Weights of a small mixture-of-experts language model, trained from scratch on English Wikipedia.
Experts: 32 experts in each of 10 layers, 96 dReLU neurons an expert, a softmax router, a shared expert of 192 neurons.
Training: a variant of Muon for the experts, 327M tokens.
Below are experts of layer 5 (counted from 0) of a mixture-of-experts language model. Rows are named router (the router's row for the expert), gate (a neuron's input weights, with its number), up (a neuron's input weights, with its number), down (a neuron's output weights, with its number) and show model dimensions 0-159. Each number is 128 + 32 x the weight over its row's rms, rounded and kept within 0 to 255. Numbers have three digits each.
After each expert's rows: a language model's description of what the expert responds to. This comes from a sample of Wikipedia text that the model never trained on.

# expert 21
router:150113097092151166189132147124117072163085120073161145147166129157145126118188054125196145114121143101180155127121124103157203155166107123114126143103088125138110111153129118145116121120101118049098117121162172103120125158164108115062144105098091163157056154117122141151154120117170160153121177147114182154123144153083068133157074114135164116122142121084076069100097064158122114099103073132168169126161092159138165083188119085080138104115192148133043080128120114100097146104163171
gate0:170166127148125060117156163120114140159105130112153150115135119146025113148157121162121039143152133195152065109162135189132074093102132155120113131141122155182081137134073125184134125116166104121138159111076176126072135141139133100086195139086145151166089081089137139108095090153211112132127113105191161167108117163138152103109172114113100136091124135108140160129108120048160191138120108106127137152113140097094143129164110050114140146131118143133088136170063083152118111136125183
up0:113172114077131148116206131110105106136103096104165091161126156156149139088075164080175079080054154139139157109124135146098168089094137209199126154114135126087175175171119174110111133116138121145156121106170133121137095094140082145154151112175158148102089172113125140124165119091143178109177187095149145106122135083174101152102181134123165160156066131154141065099101117084025097137165124111100150100145129166181156114107193120131112137098117160122168117189077100089111154163138180
down0:092109135139048127141093143088137160123187124128116146151143164089175131136197119114123095103143099139168145087146179167136112178152125093106096137128093152116120157071114147161178132157171136115034110154148146136146157153142169171152098114134036102080173106132099167155111124106120142135143127121101063139124133077137087148155135156146165124113117181139105133137121047122125137072087161110161093133082128169164142160178196175062122129153144127130106119129078088124157115136202135
What it handles: Conjunctions, relatives and auxiliaries joining clauses in narrative prose, such as ", and", ", which", ", he", whom he, has, also.

# expert 29
router:105137167170097168141142123116162166145181116109178146137108134133168144179099193147119088125079051157086085147093080110157149108118111119077053148126134178175136137096138131140057181136048132149144113161088158187145157140143127083154150132154162067108114172122128143118153161159167133157099163176111092162116163136112119141091135174143126103146159110093086111077119106159123094140076119093131113153165091156142108168125134144136165136117129124080103121168149126148194171172087137
gate0:139152089180076088105155111141154098131129141113103071038135155128114107098091092115097159115153141115136124072112087113171087150093102129138074158108151200140194140091126120127095069150142166130116079088088141118138128077182133130109101188074146094126162176110018139116208095062112145120166074116185126152104141146077121162104184112171142139112102168132089172151162130151119162171148141125118106109120159179118125172144090134090121057141136047152072141088102113086120166121155150
up0:151179156158155089174107130036199168159120095108088095095086146154124123129078129123110157097128154094125122148152207120125109118091142169074146157124183138108147111125144115185146104167126123141110093193119163139150134086144149113142101133123130154069104144163135125186166116167141109116143100187073137084102148168161115092090110108175140111121108210166101138119121063121103129124079121142123115136117083147110143157165170124154211191172094155120147171164119101192123136168113098
down0:100178130170107110107126089145130154156118070137101095171082106207139162121118102140157100162160121132147138204120163117107133185093109137144134193072080130117075090136103038101071097193129149183120138156151103124190143171150138088135183100101147150119151103128175149155147157120168071082138126174117112179057152136153093123131159086148124098135066128133086171120120189135111098123165118080143126161147121109103180161159160098131090185144100144091212121144150096108072086188138109
What it handles: Last pieces of words and names inside lists and tables, such as Fl-ood-lights, Thr-iss-ur, EuroLe-ague, and digits in coordinates.

# expert 0
router:143107197140126159174173122103105129082166128139146145042150086110138120126105166149105119093154159113102091122159104153087119163188127150069152121083172146188134115092138141164119169138064105144157091132122162181059118077155193157116101155135105068110168091170101102101143143178140107138142144079088152071205087075184103166176143122156099128176125131151164158111129177199071143161078166126180052157169088180175129131156079145128158138148085149101121083162092106135096184131119100
gate0:143125095113136127129161136094138132141132170129136097127146113135132120159090138093133056122151143116147162135124116127065135150127133063152159023147121157144151098102169109195131142126226169157137102073118081110130145149105100006130160144132160165135103078141099137143075189151135150104082087108070132124170193134092119141130147171178151143124133177147143160149114162147144123159098101091142176142183111154063144084161123131178157114218208093168071162156098140146119178189111183
up0:129119123127139163118165107108110118133098146151129101099097077093153155133179159097118152057184094162121130161144193134092113153098129073095141146107147188123181095100117032135179130095106132144064098195133118158143132149105179140093143097199122164106118102131174118131081117100150096131193131079126096114113144174037124114066136123203125104121128063166164132135110153099106129186128114120186174138179129184172147145148085127187164071143169114187136121166106150125190150144148099
down0:112166101076133164070061069131109129099137189127111102190068118083103152122127103083120145145133132101141123106188134143140104111085078134133090110100043117119124074146111123075114190069118167146157162152159146100139092139099126129156109078140166082134101154097144158084089194101064099165095050122113162107082101133102116085158106139124140111134153131123141147112094134064115126147160096145176178080163121123144095124149151147157088104164099176139130134118063151110166118125160190
What it handles: Table pipes and cell values such as years and heights, plus name openers like Northern, Santa, Public, Mount.

# expert 10
router:127157111078121134158140122072173135147144142101097101156074138160113105097129107076130072071153155140183093127141153158145190134093130139170147069138086173120201128104095120145135078099123142094141120137099100154158080147138079138105172124172135116097104126080136166119128115081126094171178134101161149123076190158142101165179144118168128131091062133091091086161123117136135125058138101172168140119158152097111192128181116102130166077129150155115101155172160145149106156107128187
gate0:085155205144097126110096176097133120141152114064075135129098141120119151085131125161115113136149142069154119123110105128096130110151135106114128135179128129201148156094087099114194152129164119122103092111122135163151113116122133115124138077173110133107143108100117160152097168073158124082127160161118150098156167139121157125122113141131112138143094141128110186113148153114148075101096186179170157130145116099196164176167080166121140107066129167106129179132121161150143089191083171
up0:112106136070131105047133161120179166134130135104016107130086231123160027082123164150142125120119179109161151082164116129109127144120113094130126113158143127116116161096115108077165110168117193124128125138105120113115100131115129123079143085149159117113133111103126124147126059133133141176106120114129110142120124136091116052113096084210092161075082143144083185123136208114123097132183109156117165156135143079144102145133114117098128117119136125104148122120168158183085130112138145
down0:108132141245088129162092146125095169129125124147117119073119108092109140138106106053157103125110096076136076138112114077178117121153153125132096107125121122132135129152180105097093078139118083190150101056141124117162148148105133082137113131156112135152102200147123146109170151169159156154166130119100112073129083106161079160081164178101160095062163119105159150105110122113128057115111133184180071167121154091071139141104120091159108202156105092097097174115073114114148109114113125
What it handles: Periods closing sentences, often fused with word endings or quotes, such as tri-al., eng-ines., term-s., ")." and "".".

# expert 17
router:152127077109113176121122174133137144116166138153160127073142146152152153151117163167136163119075189092080126154133131131099094118092115160127074112100105122138131159145161124122123130104087126140135081122069162090183088115075158163161157144132083158143148095165147097068172158214164087078157150112106129146153163099134074175120098182141094079105157087143110148131088141163180103180130139088134108094127064126133133155121161070100113150103092115155131171108092105132158159124163068
gate0:127133137092131048056139179142161098094165153087158148115189106098125129111148094096111058106134119095122117109164110148110148094103094125114109137089122163164149116143141109146133109116147139104164146124073193118123100104118165133156119149095159117156098107128148098105161074162170136139064129115144134138136073126076111151141151163072110097129140081111156139153059112166105137075126108086124085082083082109153170171027103121097119165173151145081167152130156126098106147140136186
up0:132164107112134193157091136156077091109064130125111133107116189113153133128148235157079171163157114126139129099122083083138121102134126117133054077174116123112103090111138079123123059143108137151064106153088139102071083184086115141193189111106110112089120109201187153124154083111142133078182109191106141105135115141193144164136066159131151097094149196136142062133148105130139086116137089154104142142151138169155069146131105110149146137134141157077125140126102082123188120106050086
down0:208063115136051139118114106162126101159098082114102093147092135130140115120142133135118132097126136200110148124067174094169145138135081120097132160139139101135124159117130141137115064120038159062183128133079162107128163147103136134089113134098125085115121171150136088068184165131107081142168136138111126161073096138107114088121159135163119115089112099139156146095105173158143100137119103201126169051149129120178106139081117094153171095158102164087174188141159096097096162167126097
What it handles: Consonant-heavy pieces inside foreign or unusual names and words, such as Sch, Sz-t-uk, Ash-k-elon, Sengupta, often after a capital initial.

# expert 12
router:117155167157156136132173099091188093157124197113128111148114146195086173081130108066090147127113095160148110141155113087138166170152160132125155072082137148138183168147095089121108056052103173080130155133108100144080159048149125149067092121149072136077154175127165149095168165142073086078163139102170130167149159098064105127105126079119090082085070076128164118169096159138129115080137128169145141059174133129155125125196077114114165093112168129126105138133132104104136167109155177
gate0:154167146159148057105190111142159141123068187133101130177092117183141083163135075134117160141141104072112136135207087112156119160116127140080140089139165137129191139115124097115096134148132092106105137175103189175142068099097157160086121114123126086060076146095107127108102099111125140161144111136142089114167163157089114136069104161117195090140120161086152148122089087159196082117160158109172160139138082141088152116118138101162151129104157131126109147075115091191083084165135132
up0:214155129101114110141099151122122111133140116175136080102110085170079109158134073129163153179093134103070088088076150124081116161155146129104131135176087135159136104108077115116154065142146124123164163087093179162180149159111112042114121169107111147087135196102129120054196123140197171126132159080106107146122126189114067138108143155125150138124098117161126127125135062095125185134113123146175127116111114181155101090126093148118132122148154120150105129195154188136064100145128127
down0:154184090095111124124077118149179138156120120124198173085159090102136095138143145094135131114189132131068095129155155132146144070082132096189128115162192190173112104157135141173141193135120145187155157154131119106124123144107104111137118155108121123153136109118086149057118127123158160127172046116140097099130118087173096134165175140144160116145139143144121193180146118154139102129045115087127093147093088116135112128175060010159172141145140099050151125128074096182177148137110119
What it handles: Sentence-final periods, closing parentheses and quotation marks, apostrophes and score dashes, such as ". ), ", 3–0.

# expert 14
router:097110089118123147124086174094119126106135176113153106112077111151098104166098146110145128132145175187054129117138137138116123169133105075116136121149142142112073144110176193094185046094137102123118121075199102093083113155132104116103136150133116150104161107161090142066210135167124183117111099094133147133190080139193164111148103081086120105132161095109135085126114112116151119080174154175139059129126166113103175103140136150149094146101155118113131134106149167170087094099117129
gate0:083098122171123104100150112151131100115146101143103150126114128171109132119155139098115145176176082112167126173154090179146050111165081131154130096136130125086150097149145156140138093116209069109120132085138170064100122106176165105175120167118152148109175141132139126164184115104098112104144162101091151138096126085079133110081146141187142099114172112146118112140120132143150158128108123163178133130101148143139109148111090153168148148113132093122106173181132088159166079103147228
up0:095127077100134100112154154121138179150106112115147130149138114101088125122116068093111077084138153118090165117119148125128147156182123132053082161081102183127146136108141141081098149159164086139115154117136195129115120090148144050156135146097189069118137139114153132183094099096128186116099122130092143070160173106128129047123134141134091072121124136114166140149089178106125128108153116113105178104124121118172216174135129137136083187062106108055197171197085136096126131132114105
down0:131070172147092106125182140098175155067121164160123126139141203061140101136129094091107142106060094132124085161039160102117140165169142164179105078147122152064103157134126153166136108139199140133094127115103140083153107137146097088124182152085135134109146190170118122105097111132154151124167118195178148121142139096092191141192144103143150094146110137137109140143166156137157163140165141087167099166122151126186060070125074138125115112134102150121128129137096156121156116138167147
What it handles: Word-initial prefixes such as de-, re-, sub-, ex-, hyphens inside compounds (former-assassin), and opening parentheses before years or numbers.

# expert 18
router:137177149080147116153156122118118161098087109136117151120147125109157150160186096153127148079110103117135149110117114127160110092186144118089104200121164063147097097144112129142144208152143157131111109120132140126166114080067144123172204136183158089140119145162138128137146063111117140160160148142125127141101161173143148124122118117134184111153158073064113141113119183148101092148155087187149141113121165149153212108079120130149101164117131145170153061070195118133136118190095154
gate0:171144150137102152104122133084065120117189136112076149041124136120086091140149092157099157142084128050062159111254109090128096152125082115159113125166089135168135133171166068088168112140173137093135163073168138121093090162145083100095162142111125131180116113146141124157125184086093146122177094130222075195160090137167132067131157106117140131146109130150136076174108213108095123104129153148125130118149105143125093097194084136118166107115136119121106073119140094143138141155146091
up0:103198085098124148139178110107071136072095120179064116129137103110126138126125145099120133089093112147156180155100193095172105215150145187136137166152167112121083102133142129102098152188165121117090151148118097102141116083123138137152177124163114095150078151054158130147165089098079112149137122126176121153188072116131090122069140087137168111132058147147129151140087097076107086125138109099070109136169158114115088141100164115112101112137126105204129076110142136128095103135187109
down0:140168122082147125127140107088107158119097108098125074108097139077116082152164110185097122136137103128153107165141076075139128089177086124169069113140151129142129194114141112173079078134102119156134144144162098111151120184152146090200136118125161156121179123109119142110072117156166142106160106191190194104072090159163084131092073164158150125166106086176116112100207175115154200095101141068146184152130083043147078108108124096176144090117082086149117159127192134121150156203150152
What it handles: Word endings in place, river and institution names, such as -ville, -ington, -wood, -burg, Rappah-ann-ock, Pendhark-ar.

# expert 11
router:116225132117092097112137139127132089127125092143117081148109115087167096124129179153133131183084106166130189066138100144063122105154093174105123154098156126161143174172039184135147168160158089150087136110127108163114137094146173114168181101099191131155073117137126144154115166089172148088110169179130114123160182116065087067073120097124156134098118134157161151141179209111126158086188105108091152123084127123191118130066109107134139106097127110089152155106155114139131089095023153
gate0:143143160131156106143141141145126095132127138106157101116093145137097091119105135161129151095143106082091188095165109148068142124094110158072110117064104123098092162149094134146122144137132128164150127144160156141144091153155178143118133078126163082146094134129090118073090154066151114154152131108163156172160114141170217116142151147179192055141101124213087134129083145112157165154138125103140149084131120145151133077154172110157161123100072102079067161105191160135151160134095164
up0:207132152071119078104088125094162141141184073140154113107112060058198101141165129143119058160091177158130131127120117181087122120174196112094184137155122090103109143161130150102102123028105141158134173101121096124148114181099156166140140137076123203135121157195133126126134096090038163152170102100086163120154058128103111171166162067103157172120144120132124144080103142139150166102128135078161134151125149146090111173123125108104122112105128138098155107113095130133105128152121083
down0:166119063086158134140166125134097152121121122184185065106128122147140058142119131199118120138131164109121119067178096165194101131114193198128165162085115101134126149138157158090159142133111125142154182144103124103105157110134108114112141081143132086162144143051159202126151091069185098101099103095133129157148115140181169131132120138175143118088130123168116142091068112164113174156120166109097146140121129170075126160084154115139077105078157088172123166115134076112139131130163096
What it handles: Noun suffixes and common nouns after "the" or "a" that are often followed by "of", such as -ation, -ity, -itude, traits, development.

# expert 22
router:179102162118087168181125098095149172106143170141143137070126108039113142125075161183135176148087133160060118103164100118084090121128138087142105139115132158146124097154191056180091111117125138150163127122147142122133098150104159173109085169112095118133129105110148083096151109144114065120079101170136132138182102061118134097164100152098070132151115087140125116102135088123153137160126130117115109062119107172120194173132130128100109152140120130148126173105059105120155140146133124
gate0:167098146162138150142123182178119159135168090133065090107122055098072106178111112207172122116109081147090197090157164162132122127125149175169176094120148143161093057123163106103089097204116095154115138164160181132122156140135113104119125163116090111153108118071056095162164103100124137157112113105036125110109089109136167153118131170156124104171112087153095126180118071128115057119180138170059132135190167149142172162129165139137079167110113124201127088109144119092135166126121180
up0:136114116109116147119159118135150147058164144158165064103051176142115153156102128138133145127132063107166149175143128170141144087133151137087098165148150134143106163100130115143048127148125186115079200132139096130147191122163145097093174093099110100169092135181136126148116168088142143112145122144160180125105123094137127162060169132102136140102126133157094125118113167108151132111153144110151147077095113150101165142144106163142151090175100098159057073067115156197135161112094142
down0:115088158113125169098159133116059105105121126125139130140090120116105110156095119104092123110153080141085151082187132097097073126115164069187143139132129133105064163141110112158148123136160131124131135074093105100106186173187119144106111201097129122171156140123095127140117097124124157128147125121128124041095081106124109124127145126127139117147132125146122167107151138107141147154141156156089159075132129070090101162112177166096109069125112140138121068090195076101108170136109165
What it handles: Early pieces of proper names after a capital, like St Kilda, Sy-b-il, Th-onburi, Gib-raltar, often place or personal names ending -ley, -ton.

# expert 25
router:141167154173120055091107097169169112163135112125141130144087133103147089146131131102157079123172083140150082132108133182159150101118076142123113110160158134101234149133065115144099055106146157131122164108134124187124108150146128133156066131146139158143129107151112155100102142165168113114142135161154103097088151106123155114160154094136174133135134193099110104201165186067094152146196098095135223098160140103121136135092089075179122163150126136079163205160108121123112163142107119
gate0:093152121048135092132158162104123080174144095038119154129177122113099135170197136102096175129158117102140093104117155151113120114069118136074126140175140150139147035110199123110119121105068060099086107099114116145085126080145088087162123167163126085108142116118101143109155130137186130113101131123173125196164161163128119108157139112157123134152127154147107146189135124125074117116149098114123101086098119128098200128141140121136117125113057163086146167139090136133185122165066101
up0:108107115120148131121056125085140137124168142126124110112096148140102122134117206123081188158120099168142111084187107128068101092101115194125157135177083144143165095131162138097160088095132068158154156160122122049088134131121127092071120120062187164147145129102080161084154119123117147147122127151134085137098078121097153095107138094066141114139170104119097189147111081120137085115132159138120118105111100133115138182155134177092072057111105135177093108095099149108053143146126122
down0:105131080113190096114111104144115160149104142121125177166078201164096094126106096134083102103092128075093104107087128150093173110125143104138083148168132159102171014072139134139118118147118097132123146163137152115088178118139130065080115129078195170147105090093075109111120096097093151113175082108152071130156135154082148140114098140132147134146101126123114170151172117167096121213106109103129154139114109123063164088182101147123136122144076099198105112107096107101097153130109153
What it handles: Year endings after a leading digit (2-020, 1-849) and time nouns like war in After the war, August, election.

# expert 7
router:205190173156110127134159145149126158063098114185127139128155128144127137141065135175113154147193157117131221131132134102084108175175116101139092165117132134148147093105132165054138165122172119127155074179135121172152139146198104192146154112190142109052132088155091129112138104113124160137124117089130136124136159137109142155082153091127150179118061097189175176173119161153143100175151166141114131115156177191134098158132163112146164135120109119140121182139112151169108040146082134
gate0:125121119141153124104114108101166090162141067135076123111137130157188116153131199194117122169149110142172164139113111129137199091127085149125189100162155141169147028181097145097041134071140102104098153106132101107109104134107072114135147113119095119084099154097119128118169190184138097083162160111118173153137176116101120143033134147150139107088137093076138112180119142149120162124101147113146156152094125188131098198144144089185172107130129082174157127191156117092115123101128110
up0:099158174166140136111172122125144129118181120126118110105175139112124132126124109138115154109113206065117128125155109121105135154158105096084143169146146095192088191173125121116171132115127134089132081136143165096065133114117144137093075130128061061125147112171139148143172197067145117124102107092150075142119099111125082179162120167129106185049118103103147102112124164126124145106152118169106151136141137157159143142108118141123118138052138133127076122067075146084133109117098153
down0:175152141150144127111142120126100067147128142148120060185130128176121130144089146139108119151134210097124159189162103134110138116128094164112148166057125140150158110128130052112172084118120099105148175106111125161124158151144096144147112131118089157121119084141122190122104151146099113135152175134153191131092157155128104102075151054090190132092045149126138134218156083139177155069142156121123113099131182126175153111164144140177183117197109106124166132129152109158121070108122186
What it handles: Music-related nouns in song, album and chart contexts, especially Song in Billboard chart tables, plus instruments like organ, guitar, album.

# expert 3
router:199087142056148154142064117137130118143101156110150181133107086163153094153164128086115161203146103098154165068106090138151207106133119148170086156115101116153155111157131081174123150169152185134097202134078140098140163153164095097115088096112152148159133143202125109150111116111141141123114111141146101148067205175074196092108130140124142114121154120126096083102113184075155172120162146102108199151066084118123090092115091139145162145117201132106112144151129111108132123120097147
gate0:101059111135188114103134159117144144140102096062122150108117114106195122225226131165080169185143055135126136142189223087135166143093126147127133113099164058139175133068141144157118109101122093138133145166146089153134088098143099062133111098122129110123178157126179135083132111191145094087118117176184130108092120129160109100101166082141101192144111124155061160182124198119126138161112126100129132120122092108104128114158137163189125140158134088143166061105075136141147139108145100
up0:117106123102064118094111142102130147161071160113114105125149107129129100167143124109074124186124194083131113205077152131129092141169128153110157148050140120211092075098110142118157118139091203095133093122138195201143128125154162143130088078079118078129083137177125130156137101094082162123069121056126137071092064127165113074135100116092089126119190093153093115148106117149073196119147139156136167121141051107141121131131087154161198169151124088163102107110119082162138146116132198
down0:154117068108193155162177202108099090122128141148129096149102117101154165160161124106128088115122163123146173121081168140174132089064103155100100100131133100086127035112125122124110141180173138187082103183148126104099140130110079161098146135141139115117148159100123104111140124095084099150133096124127147147174084183176120080095084115088115123123130117139173108123100108128102122070118164095119176141088126161126104111118104133113050135190114084134091153167180159145173123066136132
What it handles: Main verbs after a subject or auxiliary in biographies and band histories, such as made, began, played, co-starred, formed.

# expert 31
router:164073126156154095160121110161096144166188154109133056165079147154146112158135151079168149158134144121201086102135107171130072143148164091175167128145093097089093122084064086132118142094108096095134109147160083192114084088127088129093170146112109132150125139175106116118086157111124081138118175124135152105081100094153190167107153176123153112109123069165085123164173130161175112115126141133074159182102133149184169086142150147106081066133096152158135145121131165168105141178095155
gate0:116104119116084114121126129102090101149120090092126130169115139115132116135104124197120187162101099072133114127143122140146126147149099122152110047149139144134168214159152148153152108152134148044167150136130209107099167147152105106076085131135145159135073111176166130156093108193132100089131141058113115140093055118113111117115124161170132129134180111119217144164143114093133125131133129074112112114115125096125118130139106100122108102211103086139174117140089145128119121134135118
up0:100127083126077096137124101114122162150180142175137098139128176165124146133183104094190143104130131124113096094073065147133136146158129141166090159107097121114142151120126123130139136119127119164174159200180046128130157038112133129081075147126038114125088193149144118175108129065113152130090144097185170139117070119140151192165140119101178110109198098160181146109096131192186109129118089190062112090131093130115212101157153112114165139102106129189109155119125137165102109149124157
down0:142149112165072079156145182171209102128131103091153120124145113144167119072134169130121113104200189124177098086102115093129104137144068130096082097093103143128053130133158116133096107184096118157108121110131194117150104106131119086122124077123134191211124064104112176163199136134135056085180208187108104138145090135131120088102131129167093125108118127145107077155151126182129172118129158100146089175161141169061135119128170154102172120115092115127193108124182148103130119065106149
What it handles: Line and paragraph breaks after sentences, list items or headings, before section headers or tables, plus country codes in tables.

# expert 26
router:152101092104160161154081105133107154115161177115126175129162089118091083109168134067160158094093170084085149110074121078200139164133159132123084123132089124111159106145169126108158139115160101141080130119096085141157065120174130056136083118137068185131137135107118166156116161169152073160134086134142087140146159201111115087169088132088102093119086111142112095077112134164133125132094138145145153122055144114108105151111106169155092145152124139095100112174132184095100123163145119
gate0:150121119146123138094140159079118165146117100117114155198058143162192099122117100140114107139107100068120120192090153150107162125101125130122097071183130160161126125126130159101157176093205132120208114127125163105135073081138112206149096110152186162080107117160119123185134165083117176163133120080157137101121160108170152177124103129086182193125071139099121160218111106081085087124170157067144170120164126127119160126162114151105108119093108148119095131119112088086116111156109100
up0:059097135135137155150053141138135168139153054116135120097130113158131150102129129097093099107155139144180150142133130127109165118163129129106118098243183141180155079113124121122163114096117156109188165126073066113172066108159211129103161146141096140190075112154092106113107148133116166111165162161140199121196176047110152116146142100131131142113037089101150168149172165092083132077105155105101127120125111071119088160163171115148105077116111105090103144130125070098171090114121125
down0:154131114172129151105116195171088110185153134082106088124147096088172165136153160073115127157156155132121105152105124062122055130115099095148129146095136110110176130181132137179078120122135102182111123123105146152142142111107085114166090148076147176145112113152130120132134078133164197167072134115098186149178120150131217114118102091129056117144174161123104046130169156181160187073091104167135147155134170150105168082085133069186119126077164139178117124114177128155160110126129172
What it handles: Prepositions and "to" following verbs or nouns, often fused with "the", such as by, with, from the, against.

# expert 2
router:171075164165120075073085108133165147105114166109146133160156074151194143110106166143104194112136144201128133155170121108155111118120095175049144138179137176132129068142109145155192139105101114118154153123124153083083147147192165152171110131132131089133125133114169101102193115175118073149122095153083162114109095123132053174094135113127160113143175188165132138123128082119126103147103121092145092145143083151028126100155126148099113096179149155134107045122138080126108119163191051
gate0:134111118105134112127111091169131108128102083151110101204095103137108123106163096135105121135161125103140141158169170156084155083117103089069125159083173152080176095111084102103157067130152132167115115080134105131112118163095113089084149119148114149130111069121116153163147193107117156110130148091118151024081092118111138141114154133105094137086121118163085101098119122125116155136125107126184176091127120175109135125094098010126117068141128167148161129073126095108085114148151091
up0:149137098100082120089179148169118082026073166131122075139151109131122131130120114164134199127109188085064171094100065166155124087183153138121161130144156197161141134103115095147172063165105108154146146127102163139062157121138145121129127113206149102044140141148136095119184130111125141147089067134147147131160107088118144145146143108114113145135109177121164169137157191125102105096126092064116140133145107136081119098109172061155154117101205123117158128148113066128136158111085096
down0:076128095079098128111146090101071093156081141154159100105158153067146173169131139099102136150054133105116192184100136120160098057117146095149061132138104100160216193089165094140098077111122159157103139152169104088151137133099127099121193121127074117127108114093113161106097138181094111143139086153109093081081120097177114149189157173081142074115138123101108119160125146156149156113095140025090113143119105136103128154136144107128121104101147145104115122116099144090126164113151140
What it handles: Mid-word vowel pieces and short syllables inside proper names, often after a capital initial, such as L-am-bert, L-an-vin, N-ich-olls.

# expert 8
router:128096096145170129127182131192145123155153141101119097151077173142132094141151153083123118161172134104154083134169109156139048127134139128127167100145165080105085163112101071125154143108160108111111171136117104187127068092133118132119115127097101111114114110131083087106077120129131154167165177172143172117119077111120171120118106109154123101133104067159104122117183162177151172110090143147075168198115156108161147121124114171110126081116088121139130145165120109118143182181160143
gate0:107170156100127096063145088119139142128154126074084103091135131152155152143119131135158170105066088148133134155074100148160119187226113106120160103137152138088096102127154087095127132072111155150112136128154161136139124147147131113163122176156082140148091093120136107098133122108092068125109139170123116136170120092230162138117125225131123177088162140130117145145160133183127073167166151122200113050193108135144204112153113132142104145170103139109179139129166121125155133144126206
up0:118091105147112145080102085109155113167117117109109146163154180123120110133155119127106156136205103087152123117137093127141094149244123120122127083146074109100089101125106130135125118144133196186129113126120109127079170104159097074127122160157123111124157127122136114170126099135081027173118115136146128095158158158150125127101119124199112085146165114104007154178122102139193108091157101084146073076143116164086162125176128099108147067124138117132128169178165131180112103142157161
down0:115127141130123136166173164091138165140131121087212026176069132164229117128117107164059066157177142145167138142077140154129148148079082070161127120127056159115094145112127162145131074112134171116105108158038079156120091157160175137151163135150186084128099142123123144092065152106103112188170157154128134162158113151147112125161109141130118163101066116175147153128128137106166113169115114133176159107126123154120138122147097145141091086089082076115107138147164137169129105159132131
What it handles: Line breaks and blank lines after sentence ends, titles and section headings, plus capital word starts at the beginning of lines or names.

# expert 5
router:098147140127185151161135108105134117118138075072131144150112136157074111112103139068143163170107171098146119119106057131089110095167149109095199098131136091103147137116169176125098095140093112080154143116129090122096088114101132084129139183127134155188144148078105141154072108174069188101156074155138088127143064141158116166076153106099166158081089147093101115092105120133124158130056127127112124177147163100098142095153102109135176119175099139109088051113106181100164145081162104
gate0:078149058178132126102186178156108093157139164151125155099085119148128155139112088161161109144160109130106182090086109149171134083126163111095163165091116098161142133101111140133139115122151138154108091165126120118148150136094087079127110081138163173111139134107135104131160125126136202162122098100084104156165138138076108142115184124122094143140068189167106134084161112127124120145093131136148063093140121127113122155165073145131118143186045130113098153134177155133121189085128088
up0:123199145120108085140113135134087112089128120117099084138079089165172165180128099114146153114184157100134157123197154116053112107143105137132182131157149072130126142083099166132194088131078095101111158202140123112222092155118081110127109093153150152097173100106142145129113092067140187194167134125129139139080185127181036138114144159137088126095128135152096151171107091136140127144106192184118172158076136086127158116105126128145151120072123165162126096151151110110145149139153126
down0:142057193120087155151107092144148162142126118076150101128151123158102153140140137104163085133128084074189175170153070093113097128095183099164094140122180141192121174103142075114101088105100163132125119069248083128121074177099146164154176136130128097106144091128127171147168105144184095139117075157129119101118083121140215121209109151099132087101184151091170058131119130129156124193098157072126129123081197153120152140122133145146126110156113081115149102111083121123116148168130118
What it handles: Separators with trailing spaces (colon, pipe, dash, comma, en dash) that come before numbers in infoboxes and tables, such as "Date of death: ", "age 58–".

# expert 4
router:127180139025154119081096176126171130182133197119146109177092091136184100135105097134093141099073090144161122066173186157086114095098148170124116131092117157134200116150169125060165173144103109152072129143137196143126166123151117133101185079105154129098104086144134152161098097100098159093135181120171154099116161180108118103155121187130144140088132169098180150126132182122167103146147099122094131126106127086070084130075101070132166103118081082110124183092195167134137080101099216
gate0:109117054156157148125088101129129142103132148054120109114159133110107146140156179164163106062141163139107069095162109146127138123173120054107157134066163179133137101173122143103094153234097135084087125098165137129099105075093187164137158128107129135148070162143089124131087116154114105147183148165116117148124137126091073084131196127112130130064082091080088137055158131163135123122159108132084111143099121131093078164105070044163166159125090107148156125094184145131143179154129056
up0:126182088129174142133125182140119148164096152094165092159123121133138136110074071183126096189071056123158125124140173123080145168136116142051187079075115144141138191165103153108112203097118139125127185154116121172111143155148145151111143138131161063088092118189087129138136138164138169155177140160135165173144156141102118178103120163129149067143167122077143073151117120127105119163182108112128152094128080148117142122123160088080111122131128130112161108117125178128086106166091082
down0:137171138137177102154127159129199169129071091089209101171123121127123188181122119153184117110128126079175169127141200106051192131150111122118139087129131141158138186132147101094105139156094112101156083051198120142123172113050170089072178125139208128089120139113126048110106123137147122150172098123084172141148128159121131122157099109078083107125089170133115124124107124126085125135183159170115154165149074066120186085126122125105153172140148119078159130145134136115070141133157070
What it handles: Nouns for people, roles and organizations, often agent-suffix pieces: scient-ist, present-er, account-ant, player, school, government, band, husband.

# expert 9
router:088089077144118190102117134093088171136114140114116101092131112106156183150052124175087129161153160122064161091111149089135126127149143101082158057121091135150094143143135143129151130106109120153154087172186164079146109159085106098145102111123083104114105112116144054186123184083120166156079189158156118157099087114094146132095117213123097160156141134109186137114129113104119121128123151110096141123095132102116104114152095175130016163079129139138151076089180091076069121146132075
gate0:184116139057143194155142143184170165097181108077094073132142188165194106142087134112134087116132112152113120123084113140147162121097105168052087086167124082167107101158121174123132105128140108141184152073142127139110104170101146124126125161153063121099078146130143084126118137117189115151129108214096135131142139113176158111100205181086140101105128092133127126109105120128130127126165126069142077133133093126102100137103103129089149145133156151143114123198156094086159143121126143
up0:102119158115147161157104158186096122109175136063100178159199123173141135177158096165075090150132102147130123123100132116077057100107161137185072138106138192150117165105122083125135153145140133147151134114096157157129131089073161180218136126152115118163142093122139106135136131153145110145163153091163112138211137159137108133106176111168159100081134142134119158210114118177106135098137134130122111044082084234191139075126141167132104154155177114098110141110159177097046131116130168
down0:124136120084120148175069152086118102079176144078134139076186119120147104175082092127179134105191147157115101091165088084128094123142200069108132041172141133125160118123135154191119129181119098158100120144135118123133151112093090084103154120168086149173142099140131141129155177127207076142163094123098146130125061142135138123135174124122127110102121135114133116148095157149145179106161084150107163154086106125127102158125139101118097122179135125097073151144119160129201150126158159
What it handles: Opening syllables of words, often Spanish or Portuguese names and Latin-root words, such as Esc(obar), rep(airs), dep(ression), conv.